{"num_hidden_layers": 11, "hidden_size": 320, "n_experts": 64, "experts_per_token": 2, "d_expert": 224, "d_shared_expert": 256, "hidden_act": "clamped_swiglu", "moe_layers": [1, 2, 3, 4, 5, 6, 7, 8, 9, 10], "router_score": "softmax", "normalize_top_k": false, "routed_scale": 8.6, "balance_loss": 0.00261, "balance_bias": true, "shared_expert_gate": true, "init_std_router": 0.00927, "lr_router": 0.00146, "vocab_size": 8192, "norm": "layernorm", "norm_eps": 1e-05, "tie_word_embeddings": "early", "optimizer": "muon_variant", "learning_rate": 0.0123, "beta1": 0.95, "max_grad_norm": 1.0, "batch_tokens": 262144, "max_seq_len": 1024, "train_tokens": 1635000000, "max_steps": 6238, "dataset": "wikipedia_en"}
Below are experts of layer 6 (counted from 0) of a mixture-of-experts language model. Rows are named router (the router's row for the expert), gate (a neuron's input weights, with its number), up (a neuron's input weights, with its number), down (a neuron's output weights, with its number) and show model dimensions 256-319. Each number is 128 + 24 x the weight over its row's rms, rounded and kept within 0 to 255. Numbers have three digits each.
After each expert's rows: "comes before" lists some tokens at least twice as common just after its tokens as in all text; "comes after" lists some tokens at least twice as common just before its tokens as in all text. This comes from a sample of Wikipedia text that the model never trained on. Tokens count by the router's weight.

# expert 49
router:107132108138122113150123135158107168124135114086077116121116104127094101127120141103137131097136176119172113120136170142135123081142144069137100127121146114148153109141173130125146139134141111
gate0:089108103120109121137145145118140095106125126112127155116104109144096170125165114127118145118168113169116112191119119134132128083157093132111091125158138118156152083157178108146117112126089125
up0:113082094151091123167140139131107139139131136118130110149142097150088142155173127142142105096130126123112151114114093155091131121126147103123124156134127106152101146107125122149134093161083124
down0:131165123149135119168154136129134156135162141140117146122140140167124076121133128165135142138117081122152132101161105155169139102075083119109166088141147139102160125132111158117170148129132159
gate1:129131166163131104150149083119143106152135136109106160109147144105092148131087097127120150134161146102124154140126152136119134078144120130116151150136130130155154102129149137125136084129143087
up1:140115086155160088119158140162092166149123159146127143115118142132121129144155087112100124089159150108167185164121125141094153112142121137090070141129101131152154127112150140131134130151153107
down1:137134130089142108133108134134186127143106112137144105139135079101094154138146160128103072168134095118163129119118158103101123159190150115170144094122072071162124152106121129134120126098159141
gate2:157132123178115120129110136169108103132156157135105111147118181134126130125110119141109133156102144172154163114159147142147171169104146112134135136128127131113163108128122156137160123140168106
up2:135137146100136127117168145065128146157163072162117138111098153090101160150174118150128113104147118145153133130134122089087145144099078146154099109148133126172133142147132135128144172142162099
down2:153158139131153128108125180138095114103123156150058064151138158141144108136131130153125115115104169135111109120128146134163135159088110100115131104128138178127114089134118128113140153111148166
comes before: "\n\n", " He", " The", ",", " In", " It"
comes after: ".", "=", " in", " In", "In", " 18"

# expert 48
router:115197186182099112111142126137127130087142111179134139113083138132099144134094097121142112146142129120148130088089127152157126058151139147144093145152087123135099135097103139157106097166119154
gate0:125115124113128098168119137112133114084115162147095132140145147181095135144163093099103185108130139139104076134137126147097131096138126156090115094148104136165138122107104092139138187205126098
up0:129119108141132155122110132132121152137120100089154198124129077111168136122112131135108132177076110165125122114179110137136175127140137076167150135070097093096140138141085128133142153110113105
down0:143134123119154148128159103165131155100142162149118071151163164113122134084136116123154109132124114115146117153129124134143103158119134145122087156128090128112189145126088146125097107129119134
gate1:126149102104137117133154132133118087106093149085138113117119105150140156102107130101137140111161092107118114150135105089141106115124153138087131102112089148131118094117121146138102125139159078
up1:199108120098129138156118111122103089123115140097131114144176132061123128119112078144126099121140155149142127149133089120127137139108144101137136146118115134084130095097141131160117117129122120
down1:132108103112116152111037146081155112138130104071104154142116144140161134126127087125118133141152123176139148116128111120119155187158143147132167125160085158123141158139113145074079130146153175
gate2:138144149100104156108148148076146068113080161099151127139104106140107089146139122123207139145140087104189120093074143112139112157167147130117126153122133136118126111091123116110113096131157122
up2:111144114123156145123122117110129139154109073104190113131117155115135145113129061105105136147145094139102139102157152161122161112114148154151101098147147119141112129142112118119110115131118095
down2:133097119138148114127124131124123124096183122122101114140124100166153134103112147137087134109105120091118123121152123069115090161171103164129158101146144129129128143106144092118109191112112109
comes before: "-", " •", " Country", " Genus", " Species", " Website"
comes after: "\n", ")", " information", " Animalia", " details", ";"

# expert 10
router:128138122130175119153088156117106160073126130111126105126099115096103096111134110103131127083120169113175097124138148145113131101114102067088112110109134095147154131102106129125171180142110132
gate0:090136099093123143076074089137110114136082130083148105100115150126129154134166108134082134105133114137105122097155167140121148119127162129143123148110187137124107097106118178097160085128131120
up0:126131130160131169095140136127105148119140112128130124148159109137120104109162164118142126177127124120107142141134138110121132125158149143158134112152093127157156138153164120105095157141098143
down0:103132177196147137135156103106166154100145149143116094112130097153103160118107086113167117105169132137145141101109088162127110154107176084102123121151149130128098152115135070140119136155139130
gate1:109148138157098114117106106141118122138145112142150136129146152099098110097074138173104121130099173154101138142129089163124129107156161138100132112150109159121141147146115132110104160129087062
up1:125127125159144089110107117179124136124120101176136105086125141134103118131110117129126127155146168152148121133110165132109139153096148093141104151113131166128122151099109152114134180140157094
down1:107153137127175138115098097113132095124130123072111128112099134108112091126167126113115122161141104098105175106108157125121141084154115126156111127129107162128119085147179130137141150165164128
gate2:107126136165125107178103130158135149162127165123110141130114101134124138120134098127150082113131112134129149159077142127130128143130137106115108113153108146122162095163148147129124101109144141
up2:183150146137172119128093136153140122144150134123123118097113117163171155131111122059154112168135153116082135114111140171125127162112150134130190142137144118108144163122126118112132124152128155
down2:132119118095104110160145106154129169141188109110124156108069122126114118177087135084121130147150147151145184145119140150162141111139133142146175096138142150150080117128178165184114150155169109
comes before: "\n\n", " The", "The", "=", "\n", " In"
comes after: ".", "=", "s", "\"", " =", ")"

# expert 50
router:130110155156158154111162145101096094140073154168141128103079098125098106145123139107129095103142144119135102144129076108152112107141134125133121118137138116149120137122134118133136155145127140
gate0:092119134094112109120138189089150133192142121103141123136154119103127133119132104166110097120150107130144144123116125125080098130141142164145173106113082149117110134146143101126138132119122171
up0:118131112133120168121107128166156117097116109092134103184165137136131111110122134137150101116101093147116144128147112140140157152103138122119139155133130110132116095092144101113143147111151140
down0:162127169121099096127158136118081128113144144124147129091119116119136175167129124107079158132154134094113151133108098113121148147134105148147098126110147141127154127126145126164131167129118102
gate1:117129121095153110144116122137156114107129158098128090175086147092111147127149120148154146136177128128132127170082139105174157120096100095124137098165125096104151137124114142113134129149145140
up1:135141119129115103138129155157114103139140158091146140101101170092144093108103121152137142148136123135134131172121130118134151106144090090113126112122143121142164121165114121155137169109125153
down1:145111138125097120108119116120180143125133107086135111183193095118094079096090110094102133144164123111114053078124145115131122122108104115123128114135130188127060138096155135119095157160087154
gate2:140103156141124102126135113132141123185117139170113146118179121129154112161134119144098091136121119134123181114115143125129137125113114114129146099109153179133108144153137127154151128135087140
up2:089115105113114145122133134134127159135119134128136084129166113136095130101134182139157123107125144087141138105124139078100122110106073099139109103095094122145144114154140106178106137118139142
down2:108134111124133140158123143120137132121127120150133130119096169136068103128127135118135096116128129126129105131131149143136145090174129165099110137153142119117122119143092124100110109111127121
comes before: "|", "-", "  ", " 5", " 4", " Preceded"
comes after: "\n", " |", "|", "-", ")", "\n\n"

# expert 54
router:134099152079127156113132160161147191155133128114161113153070114134164140165107115165121143126114139130116090097140150081123133127113087099094147070122145145108095171118136118139105139170155112
gate0:083131108124141151118148155163072119112132165136161126149139139157143110137098125137078146166181101114072110137143120104119181071148087167116111147125098120132107099102157124114098129117123118
up0:113183152115117169142134097106165134166108126101096106172138116140174124184154146079140087138130094140139092089109159148094156100121143160118140141109123148155137123154140115118112087131101117
down0:078125122127139157077151159113143099134115096111146175164118131103124140145127126114117166116129134168141100169079150124130099114087143128111137116114102082145112103095112134142085104137140111
gate1:157117131117178089144096097161108089160128123137150104132092140083111097119154112137127072126045120138128135145129143168155127168122145117157117071130139116134088144133125123148091148169120111
up1:117099119122124108144132111078089105140108146145157103157104151081130080116173139137106105141115117145134179120149112161079106166126124097151131106134143160117180143184126137110159105078136138
down1:085144138147172164124128170121157091070118130164120108120103142121106104162129129126201120117088084159148143136119136145143111092115138092152120142187121133089122122130104158142113156173098146
gate2:105109126129151111070093119132104134104109124132158135121140085133102115107094132082146143143152147096086146172121100124149165098155106141132119134143155144154163137128159123126165123127107158
up2:090192132106122050105104138078130120120102144121142124120121167139109133134091098148127158125104144132115161142101109100084113097150156109123116122161120101133108129135109071088164151118111102
down2:138156107189151144129120121140097134126123088120130157142158126106114121116155105148128086152119131123118144121121129147119135109147150107132104112168159122152117158132121111155100125087149121
comes before: "  ", "\n", " 1", " 2", " 3", " 0"
comes after: ")", "  ", "1", "0", "2", "3"

# expert 58
router:119106113085127121158119092159166104138129103174114135136120152133105117113121122125118148130145122116098124146138131144125116126144105124129151094166120151134122161129134089149126121159112127
gate0:137152124133150094174079180108118162128134140129090153091138140158178119174099118108135144140124155119129111134136101128092140131098143096080116103107127157133108117118142081106112098110104097
up0:124138135114140128123103099102169142118114112111156156097132156099170167157128144137133153140125153107105150130122179112125100129088103147150108123094091164155106142140117133171123127105109127
down0:096092116122114114136160133135142131168144086158098147124130165109079089113084145152155163142125111116103156170129120126136128128131088147149109159153160115091107152119145119086122129106112115
gate1:140083125146082148109119126118122141121119127133123140164161140105150116158098124133118122133160084086101118122129118116121146134100093104153129132112123133162119117140098172104158096091145129
up1:106118141174104114106177093147124101145138122148138152117123134156107114166122104143105131118124148162114121125133104132157148106155192112099098113136155103105081115117106099163123154133087130
down1:133133128119149110160121135100098148158098129091077090119116133142103172108155133102120173126127134113094172132153108140135152141142120110096141132103125166126129075110164101158089110132169102
gate2:156134130186155115104158150118154152119113136097180097146174104153176152133117124118154147168119143142127154127127108134112123115172145107168107084087150077112130113144146066153118066123108092
up2:106187120149122068137121106137118090158103166145133101079107144125109125111109140088129172123192128144135116144133102128156154110094122145139154084121131143158133124070151126134142144116121163
down2:134149147147126168122145078127168130156112113137173123139097108148123135117155119125181110108145106143145123084125109126140179207126139073137111160092079123107144128107112104107117138103135142
comes before: ":", "\n", "–", " by", ")", " ("
comes after: "-", " •", ":", "–", "Personal", "°"

# expert 26
router:095141117154189155138093138157140107106179147145126158138152152110132107108146108138144137134131131163158097126127120145146124097104117097112133162124092119110159093097113130165167121133154149
gate0:115125158145123116145124084129134127115108144145169145148130091094120098113164113164107122161112109173098099138137091085131130169127124138159160116140091119111149101121127109105132145081171084
up0:090172101138095088158114131085101111180144149120127143104124107103123138101141117109149108158120136130160153200120150087102121133136122157158127149128132106113166172103168152129156112135110150
down0:070140117119109138117121136167139133120109095105131171091136150106132131126122126151142154157105153137120182147143165130089056113167150156154092134156107170079135152112114133131134130145100115
gate1:147132109145125096091142155132118124126124153139157127115128170166119136107150147141126114116141094109148136136162163149142164138104145140128133162127088110103108104091142129148149124150116129
up1:098100175119141140129119129148164129101135141104158148115117113113144130170139121119131126141080139157182137142093146141122129121107124136114135096134131115145124140133121112118123082125134137
down1:151126160143094122172120078139124097088099109104144141153107133113173123125162143130171131133134162110126150172122143144095129091166149125113150129148158119111110124115121185117113102125131124
gate2:144100111151119112130122104134103107143107146091158161146087078134121095118116127125109135083114131087118153114102113154169168113128136128162114131197161152152148148088135111156154159120147124
up2:155134128166158094096096133157062117098128117113162164141140099104144107151113119148144111114101124159135189148110167133127142108091159130146056079159201093141112148117129111132139178127146161
down2:136126126112116126130140126128141147158133118102124130135133129116140169107124131166122175087155155099117109160122115131108166120147110151144126091136135106108134167104118156111117139145159130
comes before: " the", " and", " a", " but", " as", " which"
comes after: ",", "s", " well", " due", " as", "es"

# expert 51
router:146098119154167129118110130133088156142158136112147147102133163105127107129133112116101130106125121111104118113119109109109141122130156147099085158103157129160166166170124135138176155068098117
gate0:104139143083102159098101123144174143102122148107152138140125146130105142129155142143119094134125105175121128147158132133100113136114096122132109148111117136098129078128115128147160108107176162
up0:125108166076084168102123103128093154100139162131157115156158135123117181157142159174151112134125121165113118149140153093110090165094112156138101163161127165103132087174085121126111098154134174
down0:169143127148174114127149120097112124211141102117152132130160134122104085145122106149121142122154127174106126150170142085158096163150176171109131120099156143095118102138097160115116094149139118
gate1:120100139146087120116125145116154092150171091077106188106178163145119117113141150091101124136148103145124074126097146109122115124115143160114099137136133122121147109145120113139112144154139117
up1:131084100141106135137136126162107122150158101131121118069129160126115154198126144155129128105110091126144169162152150104131160114112152172108112194130089127109094086112136134097120102096173159
down1:154129153124150101156153146119121081128152123134092118120129124181138143108123099132131155130091128163107130150138163105170159105134116067125148080179139112125118136154146115130146133120131097
gate2:141133123096134151151097137140119086131122139135148110136126142150098114128131085100126114143122146152170128167136117084175138135141132167079102116121130087129156127112139139062101111127154145
up2:127121097112148118143157099141126149156153146135142061131167084158150106135098141135165129123158120120126152142100115094106116163150072120163195093156134116143122165132106106111097162155115117
down2:168134095171149134106133153128177085098120116132148174112110088122118146110125125144117121128141165122166127138117141144114134131105144101126107154105141117141174103136147129139159119136107150
comes before: " \"", ".", "\"", "'", "t", "S"
comes after: " No", ".", "|", " \"", " U", " 1"

# expert 13
router:099140109124177084122182106151161116172107114155139157134134099153105172085144134147158122174104073086112149142134115128146119138121147116162137138162132088162128136139107115134156145109155149
gate0:143132121090117156119126145123112101179122182159133138126146057131101150137113097135089150127098125154153109147080129150174140144097150127104122131109104074108111159119121105133168109124121106
up0:111146156161090160134131142160108128136126120150094110129140094071125112075128070085124122136163174115139127201095137129140119140133144120110156157164084136116160159133185100140153091172130142
down0:132144132154182129142162164125145090119167137096131100149119144152099119152080105100133157114106174122136113139133121120142112112171117112124098177081106170082122113143111112187143119133126158
gate1:144076144102128165120132092108142118129183131108160099124140145155157151080129155110160132125085095128165112115113170091132139122084110149130136129155075158127171160153123115145125144109113095
up1:135130109131118132131155104129172138110165164104087104124124137149151114136120190138150109130137132139134112167133150147150094116101173120164112061158084121109147148124148136102127177131129136
down1:129122114122153142080136172106113154161114127085143157135128118122128099104105193155083151103135140136118164118114112143108115135127122099155111102138124113141094122136143113145114121080149080
gate2:141106113153105088136110140162087182120135133123112124121117121095128093115141096158147147087170146142164129126136151149096115159121172171131130092166134135145158111147168143102185093141134122
up2:120114145109109095119104155126111162129139105142108118150131117137113125173132149127102169130145112111103085147150104158141115187160146132146116103154150134161090133137166101133142162126142133
down2:079127093181154134142133137141123150106130105163108157133095111169096133152134105099102141090174143149148106116118092154135150138106109148115132110126107124139121114103138124130097163135110133
comes before: " |", "\n", ";", " %", " Votes", " Notes"
comes after: " |", "|", " %", ";", " Votes", " Total"

# expert 33
router:121126145083142165106168099081104155145115123125162136157103136140175114159145117092092121145173124126148097143121139110136136173096132099178107133096165111094108178152105145140172107153114102
gate0:117143132140114125106116136117113143173159110117148167116128107142124145124089162188139096126100098143146147111133206110131166098141168109098102149140125098153093124141121113112127165092130106
up0:149146094139135144104184111150108132092120124121117121124109140112150124132119138086160121120135103114105123127145171095131133126096126133135184148123145124112102114137126159086100176138101090
down0:144149160114160141112112142143117111118152122093134138109157128161091095116142084153138128125170096123139118129132150147100128143092140124123137154127110114158121120162086106138172082102147127
gate1:127109117135166127134159070156152124114087135119150126101170135126147115177143107103133098151140123109145147140118147093107138102117117100097096152116133120116054097087120142118173091122134148
up1:123121136165164119129144128105116111138095180139086141095166093135116116069116133144121108138133092112122098143110126121153101111127110105132131150090111142083136126103122136138124117135110135
down1:137118141114145126159142122142157152150154144112135119104107135115099123086113132097110115141135120147139131123127086133120095148151139145156166124132127152171119103173137140114136073158101143
gate2:144122157147115130085128123114099162130168083091146073126127128087119113125143131163099133097085140159163095146120139108147171129128124153126101105109158121135099111122124117118091103141058180
up2:125117124108114154079140086152110099119144129106131116121099155164177138103133151112138151158151130150135133175157116092177163115148142155140154110152111142105178068108175126132125134109088136
down2:187162101136159116119119114120131131136129180118125111138132135109071130161139083146146126129114102115105124153130117110142114165107098154152154128121153106124134108126091093115150115136134114
comes before: " 0", "  ", " 1", " 2", " —", " 3"
comes after: " 0", "  ", "%", " —", " 1", ")"

# expert 24
router:145130097081134204110132128151166150124089131128119111134097100152138135164148122159151127153104154122095153124121126089124102144110094154105145080141158149133136092132101174159140086153135146
gate0:101145140115176120149134154084143090187152150116144131128075130157087138141111142152160092164139120101129114140143155123101132108135183133168078107102149131121112159160141127107114118115106093
up0:106148110124124091084128156142131136140087144164123129154146143104154125161111145168118161131125162087104111144147106115144107100112099145137119111160120159129075098159159114146127120126136107
down0:112153119110158083107166131145179174078091147100166122136106169127146123134157107128112103139154124109140184144096156129147101157130126132097107127087093119133175136135177131119117091129159120
gate1:127109164088124121165130113118089102150096130080142123153105093102124160121122099129142121151095123152159165139117150156141146122138198118127092167142127119088105136103114137152137146132111122
up1:126108132086099091126134110137089160111101128157116124153131093123166108134155162163159123126132154140116122120092123118133119079078147132112130122130123137159093113129121173151150120116122107
down1:123151143124166127069142107098124146125122152143178167119091138153118163127117122129112126142121089090127137099182135125152120105106166098109115084078129127130138135095089149139182101137140118
gate2:125125113144127107143159159138155150143139118137128112149084151109128136147133150145118108139119139133107174132161141131149113126067143125123112136111177140116172141156146118104113132140109107
up2:121150116167093130095136096144136108110070135166130103154142114115103107148149111153118115127152114152071199141137138139115142093108107108125117151169084088144149123111123142069132153126141099
down2:203127091158210123093127098115141132122147155124109093126122106149110164174132159127145147102102161134122107063118099102154103141073104140138107099145172146142126126128088129168151108138129102
comes before: " the", " a", " his", " 18", " this", " their"
comes after: ".", "\n\n", "s", "ed", " part", " out"

# expert 4
router:129129103120117108155110124131131132125133120092078120129132102146111120141130146143123151118150167136130177099117132143111132109145125125122096140128139136115153141127134106120097119084058139
gate0:148133158140110144197109078132129110136116131137101128115147111072100127158117117166156133121122156124117138111169125103153108142170124101160146121135084114119123178149122070097119155132190132
up0:197142103144105106145119133126132126124135109140129130166120098064113106134158150112143137091117144133108085125106145141113160109115083155100137154122117074152090136129126123091142156141155144
down0:101140116105128115133145137140119189114128101134152120093155127165133158132100148119114122131143097126132172087134106127093129118101158151095139127140143163119119144141110187191119116144106102
gate1:118132104117153109137135145138117085131144104128130138118061123090127118169145137092114140121113155123146128159103119103142148119123125159106129162165101126123145154193118107142137167135148128
up1:104111122103117132094131136166154129115144104155119117123095122089140105141125155056116105112136177135171078154159098130153110156110117134098128139145132121140159116131135128148121169096128140
down1:116151139137113118135093123106147135100109153074120164143206131193126154127101127164163109163095101118102150102128168139109131089104155138128127124110137120147090126113159159120143094135081126
gate2:121110177146152131163136132129111104120120119099111130149115093099159158132113168143103118131140144111144125154124174079080169094112105168133118131150145134112114135141168074110084125164121148
up2:131141155143104130117164174108135111100140151134137154127108151141110122124131120158150121165134118120128161130147105145152106117161170142098120068151121138117143111136127132129115153120134093
down2:104145117115132111114120142153131191144113106127155126107137133112140148103100107123133133111115116142096084140135156146130109122116155112110119190115124120138091138137143145127163108158136152
comes before: " was", "'", " is", " has", ",", "."
comes after: " the", " The", ".", "The", " this", " Lar"

# expert 6
router:150122140125165068114110154111111164171069105130138138120097140119091148135147147105090096103119094126135097092117135166119169093138097096118096172130097108143101083123132136160122140136130112
gate0:150114122115140109109130129112126144131136116121059109089105170119142149135125102130115166105124123096154097139099144119102138115166117124150116107096103131124122122085110108110138129157144059
up0:147129164151136104118146120169119132184138158126183121145133162106122145160146165123141135134109133173097152081085095130123103180081127105107125126086125128121111080112110114128146148100129119
down0:152125163091131138134084119127179144115092093152125162164116137097152116132137118104129136119158106178163148133124153114146145096145140171123134115148172135131136132170132094137131110178139147
gate1:121090137163140125140121114128120119191156134110152128148142106135133126132159116164119137067144127103146147144126118110128147118158125145159102096128146140122136120072130137163157102151101108
up1:130100133136117162119140140073117184136151133120144102133106129104144136113112108121102087125141130149137132087111116147155102157136064131152132094122132145132096142113135144096157161069149138
down1:159119097097143150122144142079144122187141099128093103107120126138155126105118138098144169156097079148139112109117068128114149101131146094082125182175184126138096135125126120121107074147123135
gate2:126157141120068134085130123123127149120133102101142133133161137080137108126102134099132128111119113164174110106146136136147148140116125090108112126161146095071157141134096118137136110172140141
up2:115089097128120103144061107117101151126115146138154140113127114111114187150142160136070151092129097111125130146122112139123128112128104126135110117150157110115101175137163165159112141166156122
down2:138182143131097127098142116140151141153155123100142091119124159135131176111141147124151104133122109136154152092168135157139071097160139107121114118127176146125110144146119127117136179116139153
comes before: "=", "\n\n", "|", "See", "Personal", "The"
comes after: "=", "\n\n", " =", ")", " also", "History"

# expert 25
router:125116113127083107145130089114096131140134124120129127135163142167146162159114146121134076108097155138136146149114136164135138173118159127199122160131155158150130109138117147079128125126079131
gate0:127113158137135135130106105098138147135134092119137090109104110106180140149136156147102102152095135177100127081082150148124138156142137130138132136148106124184141131106141169107124138099092133
up0:147116122146154138092118135144114163123161120131105103117152187112072137164109141145131127142120147146101149109108131149094158165100133110114120190156159109096175130126150143147109095145086131
down0:121114122110152075108146119163132103183106136090128157127114136138129122069136109145096109135113128119160103125121122122171111075108167132130149130154130119104144101133162117116123107123113081
gate1:102157159113112108138160121159109156149139141100152105156116111148125154112123139175118146132118154098106144149113155114157108103107144112111146097125172140127091110110137122139096128130144148
up1:148099088111101124142119180110134138126108112120086113125150128131122132136093119147138141088120157127165118104107130146191100123139109128116147113106117093122099131082148105144098116105119156
down1:120128137109138134110073135118127111086126124127111129117130139109138137114143138141127139120135116115126087143102122157144133080127105132145098109106110139121119180123197097123132139148141092
gate2:164120124118088148130104120128194112091133073154174145124091126104152165108109148157136158101162106139089128094120148127133145146151109142156081126140128149106122176123110101107122123139127132
up2:113124106098140093136121129135137139119181146120139144122133153072151116110144124107117123149120156148098114143145119124148099140112128129119093093136152156096099135195149154173155098126117124
down2:128126114112155139092114139160105136144115108106108112158087167134134119097189125138085130129117136124161116101156109182141132151132177145107125130176109116127108143114103135085139123143127115
comes before: " by", " in", " on", " of", "s", " for"
comes after: " the", " was", " a", " and", " film", " The"

# expert 32
router:106121141151103097161120118156119149161149126145157159155113110119150165155164166108092088147146144128105083133123108078144127118119145139153114142144130157087128141117125120116161120088112112
gate0:155131070091137119085129132126117149132110109137157134114175158136156105170135113129127124141121116123126131122152095087183140117075129101135126178090152163169107114121167144146115155113111104
up0:144115094115104121118134109129135130111127142146136093131116143143126088151149099154111104091113110149133121130125050130190136126143126136097094154094124146097125106091115151090123127137226120
down0:114128162151128097120160157089103087118165117129099146101125116085153071147130103170136134109099108109157114128077104138106115144110157168169144134179089082148121163131109147107118093117135134
gate1:132124143137118127137131130143079103099182090129176125117106174152168074091133137128145153129132130087143112179137128131178132086164180145181122151153128099124117112108137103120085120167116163
up1:111102184132149119096134114099142095153137141132140169141141117177140145095103136129122118128148112154120077117167096088142117131108103104139124091084118115168080137143114132140111188128124166
down1:162174167122116123139116106131144121123123107130119069146120122091152103118150151107131151128131103104149117164093093114141125189107084090133101110116177138115141148103091108102097127160172150
gate2:121213137099120109145141114108118089158132143112096093137150088164090118139100132110148144106170094102133133158119120145155134178144138113083148106099139150127064125128119148111116131153132116
up2:133171097087138141144121106123122136118123137113124134135131127065137115137126118156132091094144088141097143090124113170072098124156163095153141114099168140113083107117138149133113159086125129
down2:140137106124112127123096136126121079109113132118131095146150165114134086119091122106106163102147097127138097150147156138145107144106099151152167103106110148111123131127161104171156123082143148
comes before: ".", " |", "–", "0", "1", "2"
comes after: " |", " (", ";", ",", ":", " 1"

# expert 38
router:109103062123155090178197110098136084122108127180123134144075124113151167163159117120135133173132110122110107092120084107109151145118134126116135138099105110076092125155131145141138130119111105
gate0:120131109119058138122089151128163197140104132162146160117117164168093150105129120132107127090117137116139133131124132153123207129087130113143152144128094101109160165132114165149098105153147118
up0:146162106100158174152132140079112164114085142130113123164146132174126096082114097132144138155115104111134147121171102111142157150142094114104141137162145113109114129147139119139099126121072152
down0:139151125125081129147108133109087099141142162124102117105139140114106110158124161135123154104143154116122092105104152135127159114189119072145130132060135153147131115134106139081136137150131150
gate1:135137148148152160115138142122122084135085145135113099145146139133126125142173133140101078112131093164127184140169148109085129098119089142147163102162120143113131088125109128123112156085129135
up1:141170104159124095123106151113127100137147131137155128158119116116144106145169106130120128085167123190125139112171124139149065117117120106162103130085145159147115161151123083086145115118134129
down1:172127125145146151116104090151103097054131123143111126136137148116128143144107159107152136126097124077144109146102141114126113129143143150153139144146129112133110109132132132160065184076136127
gate2:152128146139116162135123119120093131140122144126110080108076119143140156109138113156131085120145092149090119100126149097130114095149132091161127149155185103157065106068132134108143152061102133
up2:138143118148114123131122135123109138114153174111151135148121153158140142176109108139116145123117139090132143083121147133095155115162115146062162152118134154105118143128108132147121133117140122
down2:126079130172167132139135089138093132104114136162126112111120116108130118153156107158099182130143184123087122121110148093147125104104122143103151138140137126126148101114135132113149132132196130
comes before: " |", ";", ")", " (", " MF", " GF"
comes after: " |", "–", ";", "|", "L", "A"